config.toml
router_score = "sigmoid"
init_std_router = 0.0141
lr_router = 0.000833
norm = "rmsnorm"
lr = 0.0025
Below are experts of layer 6 (counted from 0) of a mixture-of-experts language model. Rows are named router (the router's row for the expert), down (a neuron's output weights, with its number) and show model dimensions 0-159. Each number is 128 + 32 x the weight over its row's rms, rounded and kept within 0 to 255. Numbers have three digits each.
After each expert's rows: a language model's description of what the expert responds to. This comes from a sample of Wikipedia text that the model never trained on.

# expert 22
router:085153132146105137125130118081128144206132128149088174159152086123137108074116137177196120133093084128120109175135164091124176119099103116104074140110152107086138092137112173138143091146147135149092110176110080083099148122169203119209157154104125144122088141156177138139077155146098166096146108169151115112161138104100120183106067091092061119187065097155098119154145130104081138144111146093144149154121096118105139123149090095161149195167179121117150172210114097142147187101118105
down0:095132117116122193126095147176127121097075166126116115155111067080084191142144138187091115109125146126123128113127077175101122150083136109157119177100111140174090164115120070125060088105120140155149119122120134160154130140121166135124122114140151145137078125111102079107125136185179158134139060187161131133095127118133095139191131141146127098107106107195197128134149079215092166137100151105121148112140088133113126106140122194118136055152189103099101180070127123170158100057131195
down1:120103151091085190149152187122160157115097075127094160081164115134094139121132178151177135194106138139100170162115182164156104095111096148143076171114127079170116105134099091130121043141136160128155200126183065048095137110077146130122171120133090111174161098171144161122066088172106118110127218170155139158134167120107176084117129114112139146065142073168100123131153106152092074122100141126121093151157087132097126138126122161148127128159104133148103152159140150126082159112144104
down2:072125133154102158158085188105098172116126150152109119154130152184124092158054162120136136133146153119105128131087153185161100090093110170124108084196118163172103118141163128110107155196081193098159148144093107127140103163091061148117152157121096097137148099098131168159169157132081074161126166077126094199171121134055155157101117124162096104184125121099158116116124101107146135122192138134102102097102116075182123203130145141086141127110152118135087115141162075180134089116108074
down3:153132099146124121118168063132155168163091155027171113151135161058117156118084163140106130116118089114115141089150096121173182101182111116099158172117175115109033166101132151135147155108099128143151126069176142162110158154107142111105110128118128110112121139163173080153162060146108115152182108143137159111166140167079142094152114118145121126188170144109124136154086089115095108115194122073097156112057126135110099129111123121149145149116139087092145190144151192173045132121171156
down4:064122095140114093177112145133161137086150127190161125132139088061114070160200134129172127040146090127131091115090092066130180128087131102147177105130158156108124148174116155164116133112097143099114084158158060131180155161097123150132146106152120123127148129115096159153166093135108135112142126145156127083127124155090067143113082092110130116082165181060118140115161129131112133096086077131192165165193102146104130167112106126212138116130112183154132151139188148076098171159093125
down5:099138171092132072105141124148171156105160110121106138126074132070175153156117231186130153088079165141179123098102172094126087168153138121122095114064129156136161150105159152128112224141136124151148102147144148115163102126111115170091136120098149124181118074149109142094118116107147126058168190137106128073135143086125129152150157093126102161113104078169133153162083164100114135101152117098172107169073141196127133102114103109086188089145132183101087132143119090079141088162087095
down6:159183154117170134107145162106148148099133086104118106117130056082096097145183107127119129140183106113150129071156162113068148146143155113091095118200103189065080157213109117093100088167112146158137124101078112100135130142150111089116125142109189103166121103119153110092098156146125132157138130165128194122167088130066065098127148139142141109151057140103162118204150112189099186123128106152119119068132103133093108112104144129078106157160170173124124183151108125111150189094091128
down7:085114193136047161146141159097124167106123118167122132129090141172106157085142127142140150143122128095132133168157190180121170077174130111146109105186171056147150049131105105105109102174126130113107182172120141141130094138166133095104159121124118178113169160059112095089117123130111151135138076144136098154125114171132095171113124109152180154122135156131148109114068126093113138138104137152143151166118094066064120167093125060150134130130158092119122063083098155237097072091140112
down8:151076137105127101188185131142125155133095112078135147139142159179160131143110083130155095052103155127179136170120127129158161112164097166157126143096183139069143130073108143138134086110123125072148148139110111161163145085082158114128114117101121140166073100087077164188224176136161088121135115142163093169142107094137127150140079110136107158089152135135090064106150180156089107108152117123094149120168106081116096145063151107135182076171141127137122154147139204161137103080154061
Table pipes, word nouns

# expert 2
router:108124132159088115090139135082143125173142158151089166121159095085109093067117143167193129104079087073134121151131196106116166103105131096099090148111187095085143105146139171170136142121123145175171122157116125089098125104144182135184163130112166145175121132153140147072071139138096178081113098144166121109178143102110136182124109111124108128172070134186139143182099152082088136140089151096165198135102089131119097142109118129194129162154163092149130200203140129138127188065131116
down0:079175099116184169112038122118179083113072230144144107139165088107112139141101145124176102192111110133096114132152094133026077149083123101086119197153122123119148142138136150090160106147088122122148151116131151096191149121139146062141122170125187117122088093112143141079128139148119135087168177145131128109159080095116157139116133122166085127111089127141130201177107150131087150137104141113117120157098195148147105142115126176169143085138166134111082119168111067101134154162136118
down1:110113130138111097109099112113201147115105105127152127151157102150111148118114188123101097092201145134087117134152152130136119146133116116094097063158118135090116140179214183152131163059153130149106087120121149159187154137134138112128103154113097130101118148144119121123161183080137136138068049090085182178140062071114108134093149168111155073093131124117097128141081204147109188148156119099119110102181189157161142153076151126180111173185134131111192144120129109109093076095104121
down2:117120149208121096138126142137137110156120122149101103116106136109144105157127111109147166117133105154115159108131094105095145082112082097103152088174127168155162129131178099108091154085127175122121140126099145098095180081181146131106074172146116149063146146071172174180053186095113074177122104103136098149204129094186136101100190131145028084126099059164135108166113158137138102107099107145152140127201124172198150164104132104127142138143079118086162135139085135161148143120119104
down3:079171102151102154093117113162094133188131137129157092116147119095134174140118099108076168165110172071150164126140176149125193146079109089126143084164146141055152124177112124146120101111143119191155163139106162088168147144136083148132166153130167192125133166140102082092120093147083074124189126176090135150148137092150108150182128162066119126095098097090128138109095150131137178107075101106101170112091124125150094159124129105095105112157145078120087112111238164130146209141155124
down4:095153171114128130095182126131111131142158128120139149121156148093133131134131186048185093219162149163100122188169105098150137135149112071124109105159100090139101122111055136186124144136138124138174086093121078101130110174130173141149137200126144105091120119150092114139059124133102137146088115140104129095126111128048146166110177146115154149191103092185152114135119073162171094149062169119088116091122122155092141061160110047123148111110137167156119115148094143182089125078144122
down5:115075117159148101139172156113070095124055118141082168103192172103131135156100094169111097108152201121117171103094216203132090109145112132102092146114036126056140147138109160150164144183149087121120137126142146129137147149129142123139142169103144091111159133114102089152186156111088083119139145119112132179126128142120078088090100152149171096087174139095119144105116125157086140120085148100119146130086092116154113189107098140192156192105151138087128160195165120097126089121167099
down6:119135142145152138088106119102125157128154177143085098162168058086107099133145155116111118108090133108110094148142150107138118150063162161131161135201147182141111163127150114152157168077149187147093134126141101181135084223104106121093118144131119141133071158108097069157098155131122105071166139144100152088149121071085107107103110097157086113109149044081175164106109150103115141114178197096130081159081188161206104085118128175108127164123176155081127159110116109123141135126157154
down7:092127049164128143065107190148149124151121147130099144182062163168084123165118153104204065195120130110140079169149145156148106107145132131123135094152127093124091132153166157073138062112108124105129128134146116132205148096155069146164082147161119108097112132121156133129114173187110089137162112223133097092132114103131137170093082095097144098151103079133074145131121158192146102114125162151123071165129085170122105122086114189114106168161132093153140153118125081149108082111152137
down8:145178093070122150059151146161143166097108100155089130089123143114136156106093134113122168122118135128143168135090146140090151065118147130129041162190113146120142166128092177129083130068106121092195164128147076117171156119127160138171137117104166069146119188076138087116092124089108116172118099126118079173079115140157104160192162165114124170113174081133183163079152083129131153154069093098099102115101157163141122158131156176142128102094112137120138113164157121075183144120176065
Prepositions before dates

# expert 20
router:090071131148131103122133135117123154092165172180075142132115083094151103151118149137148134160107084133147091163179231133178133082122123153067089145162180120085133177164107129142150097128145117114160144124123145073124104141166196070178183126180121157145041103106154139124098145072146103106137114145162087104111090134095095137122138157125151109082113150122158167151104113112165139141129135104185136106080143133097153140097056119205119178175163088164073178154076110135116149140117113
down1:169124170118100163139160112117137117188085101117120108182127047169117134154131126123114124151128152112137072112039155165132075105109124061106192074156183148094074161180199128128080115173116176094097056145164152147109124136200138124131126127126061124147127138065115132114100165170149114117088186133131074096146148127177149107143099127129140121116147166109120109128156094074178157105097125189108104125154130193134121098123071116187140096165120144124124145104147096151114130098093163
down2:127201123091144202163180197128123131097128138128031154129122153141070136138051119101136127103136143141146151103132136118182057145163139079156130170076090151133162137092142154165146111159109168098130082114105144148122129140172056144113143112153175128088144060138160103108159128089108120149123095205099154114174128128098082106082122112097093146128145170132092100145070126112136161090122194105134122159136144112117082114183145117034116119150163185171127119100131123107147086152136130
down3:126131120166171148109166112202051141073162107116132106095127162178163155151084083109153130115155179152173083148106117104142127116115125150137115115124086144110152147123099104180176143116113121131100146097156167122194074151210070150088146182102151088107103187061092184088144121081128100169080124116131148165202142113115123101140151179144163158123187070108089139075091110133139159103138051139130125122110122123130119094138090161074098141102115175161143101134093113134179126134099100
down4:152150128118123115155137088107090096170151105166217104116132116191162134135117169097160145160141049175097125097171120158154142105149112129168137065229148104165065128138119167125093099142128076111112104144136157106133123140115088115091087098111147183072147161051188138114131067163129125155077133084099144088146089114164161109131089147126208153160118143148127152105177136107159113113125109103161085118138153124140159167099064134090158065080106124103145134114185106135094117147119156
down5:116059118148120104097135092063133073154161048130104132137096111151080100134107188163110155125120104183068139139101078111166133107153138177106125134145149084142141131135124155128148105109099128083153126165143118133116133103128150133122076106176151092167181079122155130224149112194106101124156154101199118131114165164103130125145164101139099165158143183110147189138149170163095125107107105115082086147122156149070142093161112078035079188173098123145119140116166112163137071127148137
down6:111060170146134164168149130158134154118175136190141133164141064125137149098157133185071125137080139164128141141095074148168151117157175138114100096132122194146128091117135131127072174085169138173132137118081094054103169123096175089092107174084076151147133104094069132104093169144120165101101075090156136157087108157120135162156112134180120124135102150127153125106125147160185084125129122102101130154142130106067092177108102081116091114064102126128142173123120073178189156126163190
down7:165100148170187049162153088131144103131078162125145060115205088098153148074172164078170098141093128103109144139162166149134120144089125088154136158143117118119092102156109104087111132136141118088142031129158069114174106115126089141144126187117122073141129114145125123145122181127170135147175112120096089150115141143122147103113127110138145117069110106142105171115173141077158107063106073040136121174130156090112129159180198156145125101091118132137138191134079131157158093159107122
down8:120090137101124104104085120136170162119110125139146148171091099162192125098096111063108064180137134148093144135152143069140115119133139118146131127108139171127157121105142090097138149161167139148146157135182159053070060160174124129114101101151088157137134084139154171097139182096103137079146174067155127131105153133123133109163084226125087103163097104145179126094145170159142151153133155052154173141103087118138152163116141097174157061148108180150088158076135109110105183073102140
down9:140192178177141169120044108195175119120172156178141114137183145152117129089069197149129114150113158114105114136099080132121135147166123100110134102133110163211161105116142071142139168139097141118134155088113067137136166117087152127100097121115164168119182117159147128121197134190067110127141067126157079100135110111118116081134152141150121080183123070094171163107190132114050119145133149103131105096095123105170103146130150103143175123148097135102109105110117115127122129182136047
Music credits names

# expert 24
router:135145133167100128112086134072131133178133174166080148188143051070139103146135117189140143124120102163134102137106109147117157111139174082102097173155122153084109130071109153104128141158116093122142121136174112116090082085140160134151136155139088118175086130092157136105142167152115121084165081211180143075134169096136062177114119128097121150158117120132123168115104108116082177097137158088184154141052074135115151123127106118189138186143184129175137145172060087174132159080129147
down1:108117122159069100113158118067150158139108115153154153100134111155143188152140096135126116051188145116134125146115143161085092108099112068104124130185104074096101127118190151132069127146123170099130135127173077128173166091119173179106160098106103159126063141165100178210145158127122127149118138122097101182091139210109110141168118112125124128172128096098161159119119050122117140123200099141121128094062111114136180132124121120197159119138127022160130154136120175141123119128103133
down2:127106122147082141164126095124110062180118117123131165154132134164167161090116079152086180147120124190117177135114071150110167147131169110128127136113116171114127101128121097138126078156193088169177129134166099131061102108103125105109183078094081089132124107108127150113094069145144109103180076075149125176157141129115138102153094147093112144166151071171107095105181076131068151111153111040149141118092158150133156086166148139132167186134089105194144152093198093117143147168097145
down3:140113118137134152089166096148141099136103155090090198143100164149116195099150140159127109172185108137080104098115091060120103181116121083141203108078148140107106139155124132134136154108127089170128141168177135105125084148068166101169107168138103155088133108093116155097076121120154105084067122173147134085149124072096165176134139101172137100153141079146124144115133131130137122183125129113118134121141074146090128182105123116158103070174031164110166139103197177186163124110179151
down4:112147151086120150158095141106045166078150123149117127104074164096117120165113100176138147152158129105165149125138161114135098125106086127137162190176111123078123113123063104144136124162155103133106151118162101149137068140128112161105185130056092129113044133106093136145171127084124107159143174139168130101111135132191127146117072148137156187166135120118106139129145099128014091125145137094145149187109156141188120199136178161092110163157135165071081063155093091121107086119131120
down5:139114143129121111181155144209083204079103182079177145209109188141138116124152159104123094128153167100129169106220081140157136167152123159090102151116042147175133141142148108108128142108106078088133116142106106129116123158120139116093156063131113139135099112097098107108102131133148063126096112106141127143116184114129120107140089147126126127093213151040098106112165114115125160161147140135120125082156152161190110095129122129078168116115090117187140138093118156087115147111178065
down6:125116103163123132156090162129137144154067171142164124093105130125147135137108211124081100161107112121081155163186116123174095068127161128148176090131117224148110149124159169149135091108118125122124119141145165145136137150093138157152120083115093113133104129113123162128117142146092110065097106085144185082097158084086142131166114153089115114128128058176093057088134121112090075096179117134142131049148128112158188083148159134186140132123152056165119148146200081143136164149109192
down7:137148107089150093141125197120115108115153122115153086078151132160150120102145103129082068167084107147111130125080084137161142077151162096145083182159140124193139131097164127159116181145094116106103055208145095170106073116092146119095220100155082077152140108052148195122173118154153124169095113135178109136108096122154066099174159107086163070138129146100077142131150127137091194108190090124130118086145161159156127133126107160126130136119125094161144119109099159160122150156127116
down8:122095172157105130112087116186087042127128127147132074148184152148164217182138215086110124160138156077154126098162125145127163077140142109111067114168123164107114136136108094138114107123182093117181131141161113161119145121156145125153173080115166073159086130159104095127124129092159141125124204161133122098137070132111120108121131104163107114034100087149116196186101140110102081152115104141124132112189148153187140136093116098166095104126075114126116189126158128129140143136087118
down9:183122131171121087095062127090158113164111119196120139097131114131109136072126112091142171107230133103149167122226143111113116088130122109107180098097122029117100114095131163075136154114114139072111119081103080142161126152125077116166097207123158166133093128174119141139119180068173158136086194092085105104148143167178188121144174107127195151124132094143088143142107162116151087119139096148139144155124108105117126155091156121113104117143166140095108160150114110142162133121112129
Taxonomy and formula pieces

# expert 6
router:105163167143116110062089155063111136139136116172057184162140101130088110119126140112123132106084117144121130142147152091162123157084102113128038161133131129109121135146093186091116121161123139131154155147146091085069154108133225114164121201152117159157098143126201118125065205095133132107143097175149135094137111159049105147149138120115129118139111071126102163163138155146154214142109122134088151106105089113116159103103088120177137156164115095127094145143062116174123129139199149
down1:200161086128124147103139172123158163101151098164194119141156140146170063138121090140075140142147112099175181094119091107137083127153132115137110103135133153122157175149138109140155119127074152096086107139150174137092155157161122099083097114118154120092072127061172140113184122108105077130107108165122116124172136121160119160092140144140094165102112187141164114096078166152107108147189168094204122113180163114044090132156104116037160090110119106124131087105108100130113179197145168
down2:067143160102103068152119147149180095109115146139179093166108064153164160078151151109135150195110138029073110104139140141132064154171119126136110183128081135205165087131124120134128124094114101153115136131114128121156069063184193111145093151155110101086090060161142159146078138146130108173196117171157140145151097133124133089143129129113140141155141116114195086167141153083144083083134112110088114083141139145173127154094136104100101079128105153125117163128080176113137128125165159
down3:072188129174141190076130151102141101176107145177163101114112151095113123102089084060148172129112126136121145060144112162106120102068124119134159156122156146136122090138161113090153093159169133113118145135124165120128135143148107088137157114160103180133142128172143132099131133154062120111112119170120138123098137117097109164092164080143170183066137121175133158097129032143144189162091079092074162103070173133144088096152156136129168063148149153111102110178141091103134178167172055
down4:101147150088153116079118115109164177096152104159123105126151108150167118119190119118103127131114097145090112120163107057179149098067152123134105138120123126139127118065121154180098133176117116217139102114086102091116138151116103161174099193076075112097163172049135151092095124092129125153131078127191155148140115106128131096181148147186160105192110105117100130137140092140114180201063114101136141156126161096180132101143177156111164060093079120143129065128127158153159143125166099
down5:166139130152104092078121065094132134172129101141128142200119140164107091144095112162126128125113132092132135147069149205102189100067127154121124186118115171148175133152169121096130111152078101120126104127109214081143143127154122154152082106156179127120063120141084050121157135082127186097127085165158128083121134149108106136131124096090147184196104078134186183127134154195149188140089108092068108153113090110098137142137145118094116092131124095158173137101124093145165109103112170
down6:142069174088125122122106168131117106112097135129119116116125134118159125183157125194085156096159121127159107148135133116139137126162142121126108084109157167116183139150053187115135142084131177133079162108150184123063130146124114111124163137103152188105099124109166087127169120132166111170106151156146091114136091068110130186107133057145170164110169174108161094143114144112137011142051104120172077156099115137153131149090122113050098129139091107119150149082184136182111148187109089
down7:133071145114076161102070119113048120114152168062156103120181081121069131127168088148130098133128106099112132172164137131037120120135133112101103142112075147152119106182099134123135124091157160141101125150123143170159109194148158108143141143124154099097129130110135165097108149167172155150113173116104161120099111126160244152095095141153149145176137129166161081148152216134169147152081081159139103150146108171091157128068106138157089123151070111105167119127080109102113075144103161
down8:129149125154078109164107114134100124148098163160192149141117107148123094089094104112126111119171070094141119153137080135147115122112154127141191134121163167151125134067149160118139062114198160154129102101072142108133103133148098131169111092189091091129117167125151069118159128157147154105127202109203110141165135062101106136148102158113168168107200189111129080131149136126082112145147116202177095045051118136094149109178124103108150073062144140128132128120096106121084151159138105
down9:150110123146169062096093120139054130102152183143092137144133083097156136140063177103179093107158092107120122068149129188161110113123163151092071152136136061135140090190190102135128116099129119146131082086124094157108164107115151120144132129203132124148109126176182144135053127159169187153104180119152129092180105171136166103153103174117178152173105102086068166121092179098113107080155107121149121127141141104149163116146116163122117069088106175108114151125140080155155097168136114
Word-initial stems, party labels

# expert 3
router:138133134130118104091078115084129110151115165145098165177137076131084143160086108188190114118088092147118144091126129151171139122111154094150051111115161076102103141071181167153076118133084174118122127150092152113107091111162216116142204165130159151176153123129154129112090137160114121136097035143113092099159166097112074194092172131141101070124128136128132192119157124085166141133097129139140149118080115133084179135143100104198122126143140130156103175153112118145173159114115195
down1:115111102147153116115201098173124165106168085151136116150136136126100108081160099140148141194100089097148183080059098108099189075149113112124196097165145177162139084098134131099130110142112100113174123195163086088100127117079081139109121143171101185165150111073107116146142126153147097096112132112139076156101119138189123096121157144156143077109178109133145067130096199120134151127101180165063127112167103115144161140149137132102084107122112201189102196127135136144089098098148128
down2:171148092129164126098159172122100104111156151152114067138152092107064125167084152131129073152173173112167105120139126176086110126091154117121070129122087126108110186150173163090123182131132132116071093095161119116153151098119104119110149067120094144071057168161160119148120180100173127190148160119099059125158114115147156111068110116064173098170125096156131164198161139138091139151145102143156099114143082125155171049068184154163137094174110155144164144148134124094122112145111115
down3:171127064131155127126169137178111098110138171081156152134140176085142085112154216127087160129155128100087131086162156147115103082130162128159127117111161128162088125111153089137200118049114070130130162120114099126161143109157181074154086174156121100135091099057111152123083121112158128187119133138107161125057096125160147085085157092136173127112163079120165088087116152132140125150198143156100148163063123067189158139098159145107168106073149109126162113148091116095120145133163121
down4:154177109157158153124142159123068150123150092133140173162133130072109099144096127088125066075124148117169186121131108154152126138086165122079118120147110162181149141132176079100107151130162171066120127120105085165134137151144053166173177086098124150154061114174128090110136132129099185155141103151143171112178153093103091128156078153116133050140175082110100180110176123164157141138130128100093151164103115118164058099183176136065117135130084140115083138069142169104089134119094139
down5:135086148151130110124181129110088108101162143126121112105180122112165163058116155058093092168097117167125137154127180167131082169145190101178136177145181151126119157119092082070064166125099090091057097092132085149137173091094118107127161228146122155106187107126104123124081147101115101103173170092129065137130161147074108160117116070102123100092129153151141110151147096105087138124151170157115140113153188118141136134111109150142073109093110177162113145134165130155130169123169177
down6:168171126162167160170109169145065192095094129172102114103128114106124102136086119164146154152153079110148122118171138167076156129121093190142163147091108123132104097142139157130102134138147151088080065129139103106072121122135156138067162140136148095082135157140161171129103151153191126042118133165132063102062159098129098125131141132099127127096113125146113092113100143086184144083071146122171142137144137138111117160113199125054083143143110109105080106204127128183081133109207160
down7:160091133168124186104127156127161187143099082121133156108092132090175095101105125089059130179175122145160146137088094139124149131115105159090159140148084053132172153160089129130099087124194154141093101120141080107124164153121004099135141060087122121117157117140103159103167141124107112068120199131132092139114132148153131073163117174097099149134148110142139104150144142188113178129196123103136108179126097165133134174146180138167120114082124096095147115166119106165157100132152059
down8:142179102093133074125084119103172037175101149093083114120153134129143092098224142112106122091126143089094126170141150119112134153098137119120145046145124124110050153103123133095157157091088111095118147180157136089177093124072196085113161131122169135110126126116165153174062124134141133151111121150154158079194096158127180175153170163146164118129156125128125111124162125070136111154104131188091120082130166143178092118116122116090096138152113151103101114136127160133099190200123178
down9:066059137090066123170127062133116057162141132106068193111131156151121120127124137150071139082095092108162148114141151117141138146128099094152116104129162117125066126122086090122137140156153098102165156156115106127137098124145148128147133161147043141138181144117134162162101134140139095117130159189122114185134204137164124137136111136075192163138144127124147081147129097126155147089098127116093101123097141150076117122209117088189121213069126124165135118174114154220134100108144083
Country and place names

# expert 12
router:108132179158150084072107135051149113145175188110111117126154115105134129131078128172133143174099102097112134147165168143149163129088121117070086100098164095130129141124118164163145104146191145144139171137093155082094101114148217087137166124131147105178092084152121149139045121122122133185112113126161093077163105143117061157085155116163105108092114114187149179192125143062099153125061121103142138150080130115060132122161118109168119164160111152148068145170104104168090156130108144
down1:116138152168115120068086137157130165123067130163137130117122167137159161121194127159176151133111129071151155196167096119067154084167156161151150093109136179122136063150127103134133107071170086069140152106111131147104115182114153075140132126143178157106128109085094133086121153185096174120145119109113094112089129129112155118095136111097135129161105144139159020127112125154156122161156158181153161117074122158075032082076157116086082127144118143174149098148170085147135089145139145
down2:129159126150187132158123109092192129087110167138164074156121144119149130082142107114117094106159134092130128118177097086130088099096168140156122129099153169213097112160119119118137162122177110115148129195142153179185101153024111112132158049081164139172143110108138118119169189068127098147157114102139148142137145115131140043122110119210116141150169048142125168055100119096115156124132096139136111107092111105159161102148093108133089140133086147133120076147168126128113091115169172
down3:135141134124104185136106094138070160114144147133149086174146143107119130174126131147158124102106108126056128172196187082155083125149093118143142140142088140155109101113178151142156144135147163152073139124163182051116142126165115138098200090164130162070082155133153105153102104180119152148115132113157118046126188123066095117114072119120067155108127153066118143206123205160087172109145153071133106142165119160086146178144110094157118071116151126108120141139124082111081116138119140
down4:151069092068157143126107138168139162142124106135041139116088120144093173126133098092108140059116116087182143106053098104081159130122115116138143136145134088097169140104097142139116046125133092148164161118096183121148190106110111135136159132111140110113135135071131145108209127124128126187125175177147142085080125134170184139138155122078100159132091084160167147086162136170089146145098077089153131089128130150184098110142145165146175119163183157093142224123113142178157110124142133
down5:177127106077120166165180194130142154133140105131124097117125113123139134151156176124121155129158165161128080153196108125141143140161178109140109130096139062089085106114135183119152115107112149141125153088124210106047119106150162101169122092107101107112106107191160193092093175115130062098134175168134109138093137118068126134180126079152153169117131124081097149126129116083096176103106151180129130073077100129185083154109074139163074043171161144168138152104113136130135133160115112
down6:109079111171132180138122173152112148063069159074113124137136139167130122110190111156138142104119109168096038160064105106141130109163107106154085171088124079134111155075098198151139167069102140149157149141144168105121095170103026159132085078127138149126129100156161121135114130102120144118110134112124124169132145083132163138113061104142112113131171139142141163180156147111117149183085075129142085089075156086128115125096166120168130134170071174144165206151099118153135119160151154
down7:134132121148121097145090147136152210108131121025094090149112128117128171067166077146117138170103110125127118090153189159147069104112127126108086094128071157115161157126132075130111105127107106115141117136189156113150102114078212124129184216146136112104179124157164129146172169113161110109111125120108021110150151086133139093134084119127135148098103175143126099139098145139082138161129146131104128135101090134134133181120150156203135076104134149189101163075159192123135164148104136
down8:125131119147124103106083053117095141152183129125077119116131118132109139197105123128109137124098210140186137119101158098145122142154065132108066126177087141107132176104116091134129110178082126174108137139096191134143138072134103192128125119122117116144122126171117082181129138123123171108120190149119166148034214126167094092099116125081156109188105136195191119131099067137136155102121087107146169153145200107121166130134142148114089131138133085149087119128088136098057131115156117
down9:114120127144117067159108128129151106170117167114187107098184108096140119134102121106122069124137108115154129197165131145127172136161111102162192058138102102116121138170162101094189109146193102122125091118089117204175122150069214114112136107156169108145116099103109151102147175111075107148099143143089106088097103192100118105109159105215154062156120107107138129166119105150086141153160009112142125165181104146112098148139125099090127132111171131109110130133180113126156141122126134
Word-initial consonant pieces

# expert 21
router:102131130182106139127125186086122172119134160181097129150114086114114072116110159123168131100116109126121078143153201096179130112122159133100112090150148110081144173169106106155160106172155129100158168133100128083121130104169188104222143163151153104125083137136207120131095162112091116154120118156142105064166117099095055168083102098135097119105146101133096148134113142082145145123127194107181162173086102165059133119109107077166118159160166118134106183154112092183147140114107059
down1:160073087097042073144170116162146123151156067086118086131156119140167085145131126146128114106120190122167177089074134107146156101110091099122119116169095127128104181088148108099128105140095142112168161158128111100117144131142127198112131099102111167217157140096103150120144129133138087192215110144076142152153150174075111155116151126111148133090142138127086130148150100138146118135135107228110131086111110132126173166088107158074122084076124101183141152087184150120081113142185137
down2:171183088126173153172151117060148072097158103131177097122126035118134096192118151131165132128136117111134160075184121139124116103104171145072127084135112124085116110162051175185128144141105153159121148056116155156071103160201170158140128168140210151151128112098102099114187076099101146146091103096059118158133127086109138149152085149102168142124096148172154110110109140119093140113140135117155116132118181113104114080199083164152115119144141135123120175105147097136106102105146126
down3:123174092145125169127137071157171103109088195124115092101115103109143117166121126118209101065195125089109078081125128126151078115124130191119099145086152121071174113116196119174139148172181170139164087141160175146110137186100137131142114156114166179082083140139135150116126113081150113127149103150112098121104118138107148075136111109125102128178128100075116129098205127145160124134099107077128036156130171130143106149108104119113107133103141218159125182157107103144114087143192140
down4:138107132137108163182182120174129152140080094092114084106041172102112159145146067093145120092104082120144088118094110143118114112149101182155157151099115138116119081102130096184168138102176058106078153171130132160138127167139236129128124161158132098133172099131116117161115091136135103085089118151125145163178210069151135105105213090139173114142146183146097151117058124117112108120111196112084154160172158151125075115152126152121116167094127104150136152112135104143091109128111152
down5:152167142177136150097156146128117076116127144086125166063072174117100110149067136093129203062156223151181128105084082111132180121116118093105128067114172074115129127126104110180142175134140174133132067093157151172139151093127133145144204132099153075137154138069150171152104133068155058115147060129123105075173123137116146122145131146157170121108110136132174143149152104128118124079126131121118121108096191131158138199120097148130192130135121108120094151103114145142141085119163122
down6:165134122142142122117101102146101131154120142134105095148130199144121120144111118087069164112149127066100117118146125104152110130158156103151130116166107134175097126077120149118132108141091169158115125132132178121088139115092000089077211151120155118049136135137101149179178102106107098111135131164165176165159082150058148082163104156200121115141172153107201169140095093161132081111131146150140145126087148143133145146085132133051138140093156113107158086172097098111119087173131156
down7:198152151160132120094151123134132158111093145056203130127156097182137134133098088138139148147146161114148076148121160165125135123104118109102118139173105115099134128159101098140130121138128142092141139082166175142154107109127014110132077089096139167094132170145078141135131148135210166119102115110088126141141073155104172159065159130153159179130098089078126137102107177065112136134116063182111089131141080120147107111088116142045153160151132111129164074071177132133091149158126193
down8:091089139150127087170113159153132134131082116128066204191147106080121105106184094141192155120138117105171134149144111118148157126129152112135194151095187108163128110125095096200129122123069084106157139175082097099161097099100190106173078138180127122115103122142174120145056127108138109151118110176122133076105121138140078190152114090137106146125080103125119055133155123130179074120132157114112111161142115135092088209147150120195102107097182165151188091123109120144128159131103147
down9:078140144157133116073116171121162151152076178132065104130161142200054147138099070203119158099110162124090156123156164130138083172119184200124143112102137139155143151115120122106093111079140130151134112159171129128088101119098094164156131129152113105183183128135111167173142153101164084107076095104114165184128138138120156089126100150146081080168147105158141120081099126125147137066109096120157092116150091095132189146140142190076120124075097127104177139062134063084164127111125154
Function words in lists